From a checkpoint of a small mixture-of-experts model trained on Wikipedia: 32 experts in each of 13 layers.
Below are experts of layer 2 (counted from 0) of a mixture-of-experts language model. Rows are named router (the router's row for the expert), up (a neuron's input weights, with its number) and show model dimensions 0-191. Each number is 500 + 25 x the weight over its row's rms, rounded and kept within 0 to 999. Numbers have three digits each.
After each expert's rows: a language model's description of what the expert responds to. This comes from a sample of Wikipedia text that the model never trained on.

# expert 19
router:516511495542455496486530490518484519512497494527452467527502515480545495456492499491490520468515456449507527493493442480509543492506519496516505509452526525490463507465527517540518446493484473529516466485484529501517459476504481483487480459484519506484498515489519461513468477498518485518518515482493512447485487483538501522448476465529495527479520509519457534536502520514487518472518465448506494512532512489471508513498520490463508546514437488502499499476525502516507484501496527498481496517483536494525528503459524524565532498486476466464459496527500500540478483564500526498
up3:521525591512518484487526489483505478467543506523490499515508503510477511486530466495575491499508489503554481496486495488539515489493508508488513542525509517485518484511487501512530512507498510486512526512485487517490467509535500502473489497484480512506459526450531524498517512551484495499537482518513514535514492495494487484509429531453511511519502496497504501527515500494516515526464488476515578520512484512535496498486489500485527626484481491473505502467494434520519496464520513489497517527508514499497509566476491514504523520470536453501499481515511528483493501503526525485
up4:494515520507479524493515504483499482504516464482531506455500505400501480496481500487514505467464502542504496507481518444491511533590502485491460567519483499488497502523470530480521461469490469504498499469485522464522491502489495531490524482489492526463469499505446484478511490487521497494478560473499528521483471547497528485476483530504534519494482506509414529476498516511480513509540478509526521497573496483511495494477502482523499501480485528487515548505508504490499497494490493456506529511512524532520493484526542501498486492484493558506477487530482475470511502510482492539
up5:535532513504510498526514491563513505490502491524523482478489509507461524504507508493466518463484473524526519480501456510517457509531517521487532472523491469509514487537473516509488499470518473509484496483495503493502477476479515470504503512526514468506517493505523507537499531518503476495479526569535520488526509509520506494499511490499491524514564509487458550521489495489470537533522480525547517578554496500513517493488513443473530595485481525499514501538482504491478495516478480481511486469488512552526464501554490473466479498493511544486502443479495510550503491501488467479
up6:497538480465458495510497503499498506509481513446524485495528485496499447474512419503506543528516502509530498517439520542524456518545508488518500542507515531498520516505482532504479443529466510477513497509506470512445468486509486496516522480499492511495477498546522490495491469492500507517481502524532510486489517552490470469486498488518491432496501498449491462467461543541471481540535484463500505536518520523473513522508523515474541524506515516558534451480493512494484484472444493493505480476482488470532499449500483504522528525489505489507507518505507492496509497527495473528
Description: Generic nouns after articles

# expert 6
router:513476514542492500490481486506499528557438498479461537502499510468456501463489481492512495491535510531492470484496481527471531515465532551529475505432538504486474500446497525513515491479507503477479459468460516513508511466502513502484475529516477513513475501494518485464497539512505509536537521492483454530462529486512528493511505502528459514446495484540508521591485525560453563450477480476508496535477518507478504514515502485478480498487465507487456487526501504504511504505515501478482508502508463509536541492488502512494513492502470481492480527527509490486469493522498518514
up3:522516508487458490491479507508503530532529535517452489490528535502466487504496496510504547526520538468506487516511490497477539501478485521525511511468471529514511471501490508509482541486545514537509497473480520506491444480550470570456475472538539538470495466465492490546484495506522528485547491499510469478482447537506491502491508503518520497526494500543490547528529475432487502525500496498519481486497505529488497503518514501546521496513493470480465475471521481489529492487471482506521524484483512564475472497518492484443521491496546477472495471469510501491504450460513469479
up4:531492535496462535512526527512467522484517490516505503511476493509515459492498490502492486479504524536511493489513519500510529505504481536492528516534484561495496485480517527486476571504507472505513498480491482495503529468484488539496537489498477506485497496460479513480477516533505464494498485537501474456460521533528543536523511478480396501512507517488489529505482533494570545516503506519508523503469531461536512526520527485479560487444507502479518481497507511472432504508529475494484479509517512479480511519482472529520513513480512536524503458512495513483464533522489504563
up5:490519481519491496492494534475493510484501480502531530490510483502532519508441447509506509502501467501497514529462519475502509456511492490495476520543465517502488518466558499474513527532505500570465544529538499496504535511496472515481451528528491497483460516516515482473498472555515520500494487510480496530523525513498509493527495530492472515484483515512533508507527506522480555516483500501502471518518447513494453499515499516531496487493484513478468485489477501473495473532505484473480536520532522527503481494472456491471423520496447479510448477468524450452498533537491549468
up6:479509459454534492546523454492509500496519496486447527539448509525501504534480521453492510484483534493472497486501485477495510499453512513497542506504493448512494501483515521521502507522491485496483484500500472502546475461504484447463523506483490562533466539467458528512483495495484559482510516427511445502473520478478506489475511498487511524533526480508527500512527532540508518516489497525544465466527516460467510514479473484515515480507510456496508471542514477521495512468508486471460515503527520488536528473566509509489466512510507542504508500500507506454503487514486497512
Description: Institution and place nouns

# expert 8
router:497481533535487487509512494511460527526506503494518503461492514476516478535502494537505516518507501540480498537496529518524485493511488523508504474495503530532489502497499512501431526511493499547482492461464469503468426529486488537538466522467479482497539510485498485479498504465480519508531477490475477455487510492484482518497495490532516527441517499449511500555487474499534523482538540498515507502561479517536465555518487466474505496503498485490532523506466512486553460477515501511524465540499474496508493517489517479507515480508483474493495526502491466524526447524443450549
up3:492455511452501512501494443508510497555495519491508491505498532478524486458495513482535466442475500503469499502473503520491487523491494509474524488465494535505485496493459456501476460507475487484489512495504532486489506475521549551482534484581474489528497506491465480480490493504455491492517462468515503493525532492471500480478484506554500534464491485523506535528516485514467469410468530546484480500508552501501517487530530475520528536513513480532508518494495528485509486518520476514493554504525499524496462465530495486537505492483493517531492481531502554516525504489472485491
up4:501488463513463515521485472476507476496500486531477480521498492457560509520497433523491474564523471490480500482546508469492518525474505534490455536500440501466530507557508487497471528479510503519488524521430507497519492503469510501504484438497475500507513494502481472475510545505509501524485505490493487490483485511494501507551513504487532554483429451492520505451503507531498512526494496501523509518494471525514441503501486489489502484492506506534486462545549482485509465476510515469473524511529504458510531455510458528513520539526508508519484477471529495499505505511492516518
up5:487531518508481459526473468473464504551505506493496468493492507430513539508481514466531516536515512459524516492493489513493483476526562466499484479515468488487513509504514487491478492509463521518451436517509468515483471499494527483509465499481491463482504497508506496512457469516483541531484472482471481503442467512463500479522481501474486516509474501525530468484479468510480516513528519506503502501532518455464474459499495501507488502516483543512457529440485507510466486497500493510478512536525513518485519550533480522547513499462470487478506441535501521487460480555484473520
up6:519492476511504510500463535492511460545520459496487513487511472503507472497533524530535495518494483466507474493481495473485502502500468487462473515499522559519504532522447527565473501502487496485490525551494499537492487468516479492536501465497486539507485508546530497507496531506517519494516479477451505528490473466554501480499526504520523488521494490542520527508508470529497498480475522520463483458506524501511511481484511472564501484501461485533517502509413482474491496524534499470492494526495473518504498540481492526480467451464480511512485536477538522529467467548499451492
Description: Word-final name pieces

# expert 23
router:498483511458470507528546498520521516514518513537539502476466562480500516516472494491521500491492509529498493524460507503491524487494522554459467519498517497530534529475486483503515500511465504575486498502478489521471460501527499483516547470488491480542493535500510465533470509526461529550479510494482517512494487472485518503496506479483519518429490509518426525531481540510530538505467503454511529533487552483481503495519480508496485524486462487524490494531481490541492482496520523492499520539467522504514496500466527538501499525501459492512471531494470483466453513549492528512
up0:501462525472513477480505475509465494492491471473519491489492475506476450508481522557487493485515519455490465505579485504525571511505529490508500512474482522490510528511479514500547505502520484527514486506517524474483498514497524534507490530480513494485486520482538557472539466548532483540495491479482518552466471503487505519529491474486516468507479491445501500536471511500522526517504470503490481485511480476546523504517485485548506485505486477497452512530480481490491541476480467464512489468534519464496544512514505498489492487491533474545464532457515534433488497500450501504
up1:500489527488469452525469522485488492471489506512523507482488502448467507514515449503479461498514525489499516482470486509511535507497506552464503526510512504474529459479517498524472505491485492521507501497510521519586503492513531405519501520524492513505504494530519507525489550480470479500508503494506531473515497469494521498541554482471525543516545502516521529502574494491469533494520508498530506494514503477500508460488470496488478496501473503506505454510504514479520497473466475555468499483473469444511515525479509460543519478495456491536516465506531519499549489487481466498
up2:513581512509432480481505484549496531559515508527510472482519557491541496467493521524487489519489496542522462532541496507578503469473547476502501520481526498478523496492480485483492489467511511525507492541485497488518501511478490496494489501514549504498542484477534519499455496400492533511487501481511495492506526457539490487473492466514492503497497506492473482530484539497530498504512540518495517470486456512521536525487511507497513477506475474511464485545479487541510488482487489482509504554529508512520522480449501465468512484505528497522503507495498494477459487492488502497
up3:459489479512471505546457430501462537527499480492482470455488491539499474477543504487486481507477490458511528480534506488477469480511482526530476499491518512527480502465448449521501467501486510474495513505493490507508467416521532513517451521467491496492523500509512523468517504495523471520502493493515498447489495504496506485450497513525509479524484470495472522505484529491465504496479511469458559549500457531554464499494515474532522471489486510506496524520495466501557487508494501459484480518516499464521489521537543520500512544485476516538497508489510510520473528514472483489
Description: Articles and determiners

# expert 7
router:528472505455502526499528489499538531541486500514508518534524526472449483471488471524470488496514497552497489482478446508486514464476536475505451495461533542495504509488488512532487467542486505513502464474457490484522547496501519465505493513525465530505502498474479509466500505501492478526540508497508465515468505524493511500525487497526441515461499485535472536533485502517455517483497495536531561487504512483443491543521482458478510525490477508518462486491499480527508466481484496479486551528520484495528519496501519532520519484491465524458467531521477478515443489535480518528
up0:533484511525504506494499479498490507476524494515522454510466494471485520484512496509438481517467450491527507542554498468506485489522527470493530534453524473568478529472509495530481488493466486519446482507490445509509525514501496525487500486528506501516526534435501488475517497513511504534529523505510498525494492515506501514508499505474534470541512501523469519460485473515480473485506486526448535469557518552485452551492487457506514524553532488484504503525487544502473489540496506530505517524524482514533533489503503504533517533491455515486521476495496523509545456513484500480
up1:534532523506500445491530508479480535558488516464468449483504468515513506491457509504475494541543430500482511516519497486477482496489493486491541483545470470492478496511509474489536487469583518525515474516481545488495501513503499442504483479528501512499511493505461515505504510518495494518498517507460498455507512502529488564459514504474508505456549504508517507522501510469517495480480520533553530536481503491477474516467488525502509544499536513490502500499511499468524494429487492487511517499453526533533460487507496496498542477476462514483492529509527486495491526534469509512
up2:521508477522406483497486500501511527517532496469559497463484485505479462535514494555537495525466510516502464490480510460487461492539488498528454539529491515532511494539470502472511482514439488538491480505492483503452512520532487573459513455465506476499484496481486525502529469524510499558497510486520476500473446543491511501489482506464520494478506498495493503496498513561489495524484500512514464491530516477475503489500447500469513512474489513501484509553495500489476498451487467486486493514487528524517502517488508553498507458485486513512470517524512496523517471512522499523
up3:491532492504522493499495497544494489518533460493476468492503512511518416466495503501490466480477485520492504502504512491486507449529473467501526484514451522521468452488493493498518494516511521527443535404529465514495476525524501516513482509512484495479501478518489480512491471531484514505494529466501493518475505453513532507491478461532510499492534477519485478514506505496477539480506511503521492460559506490501533534494530552527519514475498510479446505465456512529525536507501500523524526503531533483505490500509493506536490442491510435544494496523451463486512488527481482482
Description: Names after prepositions

# expert 12
router:498485463471513496567527491496477517525495495485516546499510491495482471505483477520504502456535502540513466471494494488510529468509492510477485533465513555505503468516497517495534479521529504527540505484470497536462508505519526509537512493503457535552536511543479493511513495528498513487517493484503462475514455496556511504536501458511514517536488545489492532505498527544463487515432511507503497464528489532435506525508479482474454490461491498526483491498498464493492494495498505502471476484504474492535529520511489479514456447558487478512491549502484485532544513475521536481
up3:504500502546502510529544520556477480517514455433532501501468483487525511509472497490535500525496487498508487573512511508489528485527521500434480500495486516503498515496508526539477499495535491510481493501510471499494494512506472481486499497469489467539476473492486447513497516449526517472494458465493495437513506447484485542482530510474511514504503511510515490509459439524495492472456480494509479487487486479518538502463509522468491483507472511528506491494500466503509522482511502476467472491503544529485495494480513487483442474501509507503471504507512455506518455455498582442
up4:519532529482486537509517504504487473525522489578510479481477445494499486518521484475499513517526513499485473505473463479528503464500495486471496521503480491497502593518518482501492568509459504511490487512500478493501524507461504508510498503496506475511533569503487479513493500457496561513540481536513487474477506499457514489527510507502484503531498500475505476498504467493521460526495460515441486523496532499534492540509525479491512519483535475501537504513452466487484514527460505502537514454486455504503523469480515521482498497480515464493470474508518487446420494525494479491
up5:522502526531472478448551520493500484457460494498509520505475487489441513481468513527513517449498490523531551500488479501523523521534522483500535508472500473526515475513566541539455482506510478495486480517469473492478483499514506477501474505486486553498527473533512545523527485523516539500511480499515477521511453513465490497490483478534503491529498493498507529496543511469522504513513494514518479506518488507515534521518511516484443529502464485483520507534501505495534504475529484494469470481531583499498497496480479501500504510552509541508470504476514524518418496502519528448
up6:461541461529489495491525448503517492493479479548546520525456482509569483471448506439529535475468515494495484528502502500499529493495472504487509483479447502510499447467471522487525480507542478515517457492513518529491436497529477485517531462524504486504490508484468514502474498494469473504478489531513481502521550434527530462481515502511517525496526524506510483497505536488509532482475531507531514494511508470488509501480514488478551543542465496517506518500516518501481497508541495506493476487514543470468455507492534515508542498507499502500508456496526494468485479472479540518
Description: Colons in fields

# expert 31
router:536543482524501515486496483484523509502507474516535495496534517498435521509493503508489490470522479571539508529485473508540543480500485505468472520490515505526479535513502523542480460557517509492453471464486527493531509513509481522478542482545471537494515501429487539493480522505477508489530493493478465488497515517512501482542501498523467483490480496531512482502530530537479513496500486526507526513483543462496492517525503478484484513517552510509480510483472468515490514483479472546513462517466478551492481481493512565485498460536492516489506530507472528536467510545529543493
up0:463545485501509491511451534525512492520504499492449473511516468505481527509513509503494498490524544506514506563546559505554497516565494510558504455511480476543528454492497479503474505490493517538460505481497516531509487493520497503522513502521500484496514482532494476475505527519512477482470533516480485493458564477539475524517476496491495467536517534478478535490496503513431496508538524420462488493511499497475499505507489498553483484502496495543531498502495516497522460504474470486495482477496527541495475498461518490487515510526488506489475542481485469492520490498521549506
up1:509528486499500491516490488522475560525497520475494485503453535523493536477512484502471488523488457513505494471508522519506510464472464449487505508455479535527456513531517478499525511527508532517502512374511502475520492493535470505503499475501518493457547484498508501490467474530504524509509516486498521499465492496455492505436498510460522503536513496514507493524496484521497490484519498510530534496509506504477515499522484494491477540505504501501499520502496468524528449450499483537538507529494502490502495486515491495438498459468439520496424482505499524517494509455472487514
up2:494492490547488498479500450581492499499473508516498469533449475513472499503507471495507513518525517498493484539470469486512500494467509493439495488483516542503438469482496562480493493500477526509523506516515474532506479520489497506504492472496502513564519502487495450570498522477516472497508512441507495481523480399515468495461494515463497481523475513495511489507486503490508505536472495512508497495481448502478500507495501516502515487510548538511492485495513540520468510497495510493486488496493447505494456495446515443519524538470483492492524485456490485474491517525482498513
up3:539494507497535469483472527527508483546470476465480535507506508500488529537467523467480505503488476508485470519464452505482464447454496474478537478522451490512509530536529491482507503484508558531508494491509504492494441444494501496493492522498481451500520454495512510505489484528517476521532506493483501527501515489545490476481464479493428516510496555526494487488505476492440500486529519495506480476519480465510515502479496468564501492526482486543483488533494497504487470511475473524461494481507524503516477506452472498502560454530514454475524502496491544489506496481483499487
Description: Opening parentheses

# expert 24
router:530474509466508543516499489489513542546487501513473522522516513477441494484483470519452490482515500542489499481474460504495535467490539506490449505455540540489504503483483508529500485554507491510495454467449509484515531483505506478502504510519461539506503505481505516478501509513492499509534493471515441511467513506499496489509487502543433513474493488520493544524484524510460533467499503513538562504511524485446495521509472455487513527489480499518503514494503474559513466488513515499509531520517497488518520502508541516532528485506471533471471538529468496490436484530470533499
up0:465512502496504492479475477474479520506489463475470462481487509518503458452520487520525480508464500502486538506509467522533473482534524511495489493475531494515454481503485504462537512499487489491483503466535516506497476481510500472511469490465499502550484461500445492483490503505519527479550439520518466468499465518511529455541482458505467469515548495498500479458563484484500538474483522482513489501518543441512495485470502455496506486494454506471538487499489497529436532535487502467490532538494523486505532489520498507516484489507472513465467500507553515475520535497508484462
up1:500495522515526554502455487569477502559524499466506496510523515487501517469521456495520525477510464522491502479515489502508492441475545461532506498487522503503515489500497490514469488489492542464511524497468518516486509516503505497554509524511498563453505538569509514484520459469490544516506529483443472504519490495494492523469488485547514458469510505523478541459475469498487510496495529515497497492558499498505483473518521476492453528509499459501508468502474489516487466490507489531503519476521456480547508507450480507505500514532522532490492476452536514524526504504494468520
up2:487533497503490528523528511524448543493504507472515540484525503488526489490468466456475489495518497521502505531479481494503542509474476457508512506503536522449525477461457467513491476549476520479516465441476520508499502505479515464527514480515519494503502515514512500473495496468477482519515489486486482496482497503506499507528414520546541544557505526531510485496496486535494509485464482526510493516501522484520532522515480515508507472515482460523469486503455499497473493494491488496523510534556515484493495469549520485473520487522526478468535456494553541477492490469509559551
up3:486515487489524497528508483500496540500516475488491505476503470519522503517487517477493490526511496533489512529488511509543532510524500475512503476443559469574462487513524512480488528498488475488522461557497510529494466455500495484516497488471533548513538491434509508538471490470525530469515494515478524542419494502503519504471458445538483499499503499486526501548494518468468529477471509504515484546527546538494466502516511497493514511465500507536509515529475523487478481511519494527500476452502471509513522524538525519516481507509507479521534528501502493509442495526515486461
Description: Name starts and numbers

# expert 1
router:511508523516473491490511507487528514497499505500488466503406486496516545502508514546512499532522477456475455530476541491512483502523528496529494525457507525457489485506499537474476477490463526503466490492474475477531478462536553481518526506478521534525519500501492526513509517471489504540516498488519498465462533430509525539487512523491491441511489503542510475509524520506455526434503510511532513483478519548512476517492516495518492510446519509523490506511490490478461472489512492474470466517460485508515503455489522511501492505536456534489492497527516457543490505489525475498
up3:509491511517526491504531493516472494512506491475525487500464499510525444475478485478516515490523472507535518473484515455477493526475528562512528508492466510519503511483470457503489504514510501520492513541529495465499529472494462468508548502526501486468495453465506498512516465515460499525498482520467495458505529482435501523493525563518514533520459512488506477485478473525534527465524493513516502493481504524487521521494488473472494460478468432494527497476498546487528512460424471505522529493462502527513527528501476528542484485529466485502510534497463502538447486488488489484
up4:505561486498543458466514505511495526508490481508458525568497461459495470492501497494514512516518526503470559575490508527563447498474477480503539462534523528474507488497481501536508470462528518508477521512490510531516514539510485462521493503505499504484482483459512491444499511485506512504484514506505511490512558446514495452517458485513505507510527479513493467511498517513458483464486511522487468476519472478511479485490515448476494516510539522483483499488517488523502501498491477464490489509470474474483497474521502490511491471495512525543512501513495556540480498522430534489
up5:516554487482501514501477508492500486543518509499529513501549488477511474464514472500477520514608483511490525486442503476504496507510521517475501462487527454527527491502501485469493508584496543512505496497508519539527514472509509506470504538504496524456488482518532485507512499459477513533471486508489509528501506545534505437461497509502500472466475520431491465501506485510516477530522493526504484488510507512507479529496483488502486467501491532482488478501501409473497518523469494510533487469526492487488509470515502503493460541508478527517473496515455535488513499510524491479
up6:517467505488513506472492494514507516538508492508460502544455488513489529526481518527542482509505500446519465505481510496500481500509494484504501488454526502502517482546544515488445482486471555515488510488529482462492489498517536475505485505491493501511526519511499510519495491472533498522499505501490527495473519411519557471473525518485495485504480530531520497503552464490415490440504516504509495508492512509540490518443502519499454486473493484463490473473515482471422496464497472505462477508454491509524512491502532504473507514537431492508521476501508490523507473505513505509
Description: Final year digits

# expert 28
router:497504503451466543487488486506467518549496468446511530562488494448461532503494452498464493550506501480526471507460472498538526455515506456495443503513534500490496515510475527545505479502529519483492482486483514488523490509490502475492512481519477525482543544469463490498496477538514476527514500483461491473478511489503444458520515503499459475483482492496487534511489498497457505503512536526496551488453475513473493518562470481473526489486496519512465515466517504508527492479509503470451507511492502471528570476479512478520504505519497483500495472504502474519520454496493481506
up0:491518511495475518499515544515453517460518475542479510547470457510462511477504534493463524483515482518468505518499485503533536493505481607538484518490520487485464477508478496450526516516489499479486512501531522528520462472553546460456498510521541559511520503470543524475537477462486507493503509489521545500486499484518513501479458469469484516501527517520520518459510505454468498480496507492504446487511489516494534488484506495533505468505475479476515497533482519526505506479502483473505493539488505511550487552524520491514497520515465508506504482508471505476535525482487517503
up1:468531489497547508516477503456479498508486494480538512465510523469479565512532505495514496501493494481517484471476505471516488517495565540514490511511478507542408540520503498527466512502456498479491479454492507491514482560507477497535482479526498472507501533492506541509489526512515519521503496482495506483498496506472489521532475481474468455490463451483484518507474480494540550526521491506474508514500494538507486509536456527497514491516465474505472495478486510513491484507494520486506488495494527513550508487486497475481523483489502459442455539531526533458548513548537532516
up2:473465517492519463471526509517492502535461499488536508506515508468483473522493545515536489517509527509506497490456528473470477498495469506484498519555506521519521509500484500485473510486485501530542569499464488484548470469533534508504482505510477513524554519518546514482514587575545493470511489514483508511455506497481563466499534514521481506490483530528515481542467543514527475468471516491500480529502486467505515497540511482500497487499490480482496536497504500491458498502468530510496510477450511546501544537481488511498486500496451519461495512520493493496465485507470490498
up3:462487470455481479495501454521476503494460523494462549479517591519496476520470481482500513499538519475589535491457495521514486491505506511476494503542476473500465483523497504515477487504501482476508507491496541533483499463517472495534483513536532516552480490534495499493481520492505481513452508531520475509517474527514475508531527460520484492498469575520547535474494497493455505508510504528450511523506472498468500517453452494529473481510500478527501496487493521500508466479483523475519465507497512517508532495482456459493499548496506492516509493506502510519502489518506497451
Description: Range and unit symbols

# expert 15
router:490498530456503580526508498534491541478485489490494516501500486511466453515521504518474489516546522515528520458498496516484492516510487462493495490494477504508455516526478550505489540499515542478526479453499502472492493519558463527499517506478481486514486467480456540519547508486517496488534446555539459507453474489515531478521475519551480457506502502499473475528451530482453471523518478506538511516494517511492488492483493458494552535462536491493493524494546514479494511454478483497451494499500496486514504480469530520512515486499459527518500491499499527478503491504503477480
up0:470513474507515521507491488515488491450537512476528484440478503512493519500499492514512512480477492572506482519505485495529502467558528492500475481503513487495484501479488489489503532509471465529520516477509503481503517462486497521478489501451451454508503535426520527457474500468498491514514490510480517520455536532530466532459465529506504509486501508489496478480469533501522467531535522501516507533508491525526482525461471496438422532495474502551489537525514532496469484481488539537518488489494518520474528487508484527544525521505496515483461502523479489516452463501507491487
up1:518527535552504470510520472496486480526510458457536481495538509507506499513513489486541539506529521499525542496487462475466480459518511462531479524495499468491482542511509475504556500566526453524514483493489485482476484496498507496490463522509480487562551505521519497486498512513496580480485513510469534481478479524510539515522526499479535528498473481517491456494475506555488496509536533490474492514472507522494526487513481493525483483529479541488504518476554467538484465524539472465488496493495530507500480495538490491479509498491508452473507486469497523487511439510498506479
up2:532502525545510523477485456513570475515508466512518524517461511497507525482488462497498498460480492452462508500488546500544505525470479506482557518521487457452511473529504523491437499492467514454508507489497527521510487517489505527477488414475505534494540512476543505459480506499522536529515512473495499522492501482452489470493527504469531488540496512500496503453501536484467488466529507508521490492507483532478543495520490499467534514524514541502505496501493512496498498507483476492509531480492518517532531536517518571452497489506524512511477493545532481512493510519495503531
up3:537493503529459499507477527501502514509471504491489569496444500504497510504497503496544476495526517486491532459503512560488504504512522514496520487384537514537456546510519541497500519484470495498491481484502524503504478422479455498468496503453537486519492505503526500507514501526489495516442493473527515438526489500533530489451499507506504461484489545455500543500511511511497499479495498485503501512507533527481502468504465490526496516512518489477491491522499491467448530486545528499498481495459532485512468527482479506512502522490513524537472479512480498481474518529506493482
Description: Vowel-final name pieces

# expert 26
router:514491488550498515489510495507540528477464461497503513526528492478505507487479485478511446486503497475493498466449514466508487488546517500485498524529517485497475514437518502491535481501485510489519467482456483470493536493503498513515480466501477498498486550512468490494527476512518501495500490460494505454486463526469505484488479431498464520506505509474465497525490541533506489487471501513492535506541478488481486485476473512441490525486503520523449497447482450473480498487495479439534518529458510499519506440470505507474536456506492529479481539525459543500457488524510477541
up3:486504515464490487518506476476534508514485461477518521506497470444520495495470517499469512463519528500522496472483528508471526492497480531526446519519496507537498514501475496504488482510485523475532525544503472463458524548492520528483484507510452484492528483486466477532496485507502466487487483514463484461486501501478508521493527482484477507446486515490541491505459526511502482514490495546513479490484510563465530515489494537486534489493497540499444530554508530527485525477571503506507483477535554536524516491528517542490494518546505485538450466472454490469499472494483491477
up4:500509512494467542494516503478504507483491521549500476514526508513478533519490505510517508473473488497466464463517529524482491527527507450522507498475532497499490453525477502458489491495492477497536480432481506538506485479542485499508535503504497510505471513486467502472436466466488502554513499555477509488527507545494522512472547410493518491490506487471509510503471492451496491462479484514502500551444463513548479503478489494511489509513494507497543535469476550553507523493484504502482474506513489484515505514494467477473473469541512513504466514549522484531519467475510493483
up5:502517489470499518472494464492476509467492486563492516478522530492477491460423505468512470451474526446493527485456493476501478514510496483501543509492509525544487511463467494479508532486469540497494500471503512469497494487517472491483513504538505509481517509496475481476447502474506562500501530493485502503527528528493487478492521504497553569457482520504498502503498456513544501506521523518511558499480484441478459482492455499493518495496487512478506487517510487523459505506572491490471443531536464520499512492456505478502502487494506490488489547462479487510522482507527517508
up6:499521496508504501496512486523502495485513510523516517528516470502451503518498472542463490529473455513483514526507506490502491488491494498561486448492531605489504480435531488567455495528481498483480527494502506479487505477496529502503483539504569510516505498476491489473489533508494553518499514524503477497512489520487430517534505498494524498501435508505510499498496519494504510507523527504511475482478478484515454511551517528520483532512470490504511506502525499505482482507482522497607507475491497488492497528496485452518483479500556492531495521480493504460516468499502482509
Description: Spaces and table headers

# expert 18
router:534500548504500511499522498463490518510485492533480526523516523493475479448507487491485482474485473517527498501507540465483528505499555499484518495510478507477499478506444487523451533518492516510452494466507455499483496514524483498477508476480508525495467475514480471537487511528500507508517491488519447443496493516482528543495480489495446528479503485492485493519500484514466495486473532472517475470541489497477479500499491488458517516492500499538482568516474476505453479497482476549506572551487487517520508506433523512515530500524503515492454526468480488433501502497495530559
up0:511503504506524494530526502472496473498496503513535518515525509510520490534455528496508486487483481525504482502517514485475537488477488488486528555490470472486495514521495534528552534496541499482436487524499501527477513502477490477514506453559481554529515496444522513501517472527501467534480483532448483474513497461507502525506507484456493433537522503507469467505484468481481499502492524474485468523493495543445524467490488526531481531461570471494472497469536492499512477509500508527504508457494449508487497514508489496498495485481496494539476547494527513519503475563508466474
up1:463512504485527482499512451509516501523488519545501459475543569520464507456512495506488485486519518503457505502537517527508511522495458506480467500516445497453463507479502482506626509502526502471457531480528523486483506534527469510573508491475462524482481518478533505500554467500461486535501509483529480496516489508516488516499494500480483498492504457515498482489542490539491513515495491494524485494485491505499499473518469481548509536482512476511505450464471488487511512484512499546487510495473492501490480513477478479489534489507512521439513482506522526499477509509508512477
up2:518468479508475527494481497525513509511487451468500472495522476460516518430518511551519499499493525522551510511510435493487504462502550477499485496499472514509530495489460503489512467503469517476485522480563451519466527500524478509433512487484504497495488527477509498508541520473493521523491509537524492473502484504515465479440461530518494499526501514515516500520487501494481482523488509458526510479487464481508529490486502524510510515454487519509475517438461488496519471518483502470521524539482526505520495493494490500529452513518444515534465520505491434469485509544504501552
up3:499510471531504553517462503512506499492496485498502519462539476505548523463474530499525532535495444457481491544491523514501519485492479529470519498533508499514495503524465481495478520470505496521472516508473484492491495510489496470498470460531480448508522496511502533514508573523521481494515497472531494497497482484487523495475540520519512503528476471495496481529521498523482562474486483471492466488543549470497514485463449499501514493536504472485511507497574495487484490483534485519485486548486494403517482520522569528496513499519516512515505524525500461486493474496511465516
Description: Mid-word fragments

# expert 5
router:474493502520499530552489486521539518489490485569494504458506490494502504448455491531459518507493519522500469524483486500480522490494518514493491495496455506551514492490497525501503525505537484481505474480498499476459487518491501538508487507570487502485513521493501556482467486485520512531516495534465415513484483520473526440516457480522486482510507522517489540496533471522523462516457485529510494509500503498512491522481505496505507524501495514519479488512528478544508488462514507519529572503482511464518521511475515464512438502530485498451488510529481496435470485498505545533
up0:466520466496532491486487469492492529469500509507516493584472515476487488473488528545516529506503506458484510496540541497468525459497476512464496483496428482484525497481507500497530457485552463513456487512526458457501502507504463497484519509527485521513498481504510515505537528492481456509477542487480468484523480458531515504512508467442477482515489505485514490506514489502452526494541490531501488496500491563515548524484510519492522509500537535514459492525475480499487531489487474530487478476491524516508500497459543487459449532469454493506470521525525501500481505482494515539
up1:508548497499509488466476480460502490461463493550514448493478519452502537499482514492485529485483493515478532528531442479538479482482547497514516492478501490512502528501520521464497507497505498538566499476489496484512485493491541488526509520502500518486532503518501515492529523493497514521546500526485494507515510447482478502502470521479529468502504521452520494492483448528491495499497463470493492514501507457522483505504549535418486455503487503497468545480499518495514544521520523494454517503485514510471505497555501496506517472486452507492529548515463479452501461479470496440
up2:488514518507491521551507513500492513487528467497527495460527473508508480487508497485481501496489466496496510458487499509547478499462510545462536548484541481518484549487449509520530446474452511471507518514486517511465533433487515467480496509473487474504494509489510529456481455512509438491499446500538497484537481491505511504507529494521484501489482536489488487484481518502527484501493492531546468486500499494510513482482490509505469511530495466521546502529473469489544506482463514466501509494478486504525571511486508476505415525510488481529464503495526507480516453476464535498
up3:491482487480475508524486488493540462552517546519506524446509484502545515484508501567491522530485473497462503518491540491497496476522465547442472502479496462467531460508503534492467504479510503511496515464458505495540531535577524479495515544484494498499508493509475515506470529517525512487476516528499510508459523509451529513521490534487478499504522487521504492490493485475485494442495486539505516531526520471512520517465474471487537511539477498494489483465500504491514501476506474530567542472488520516456506486518475491488476531490456512519495526484490492468513490541455500483
Description: Suffixes and year zeros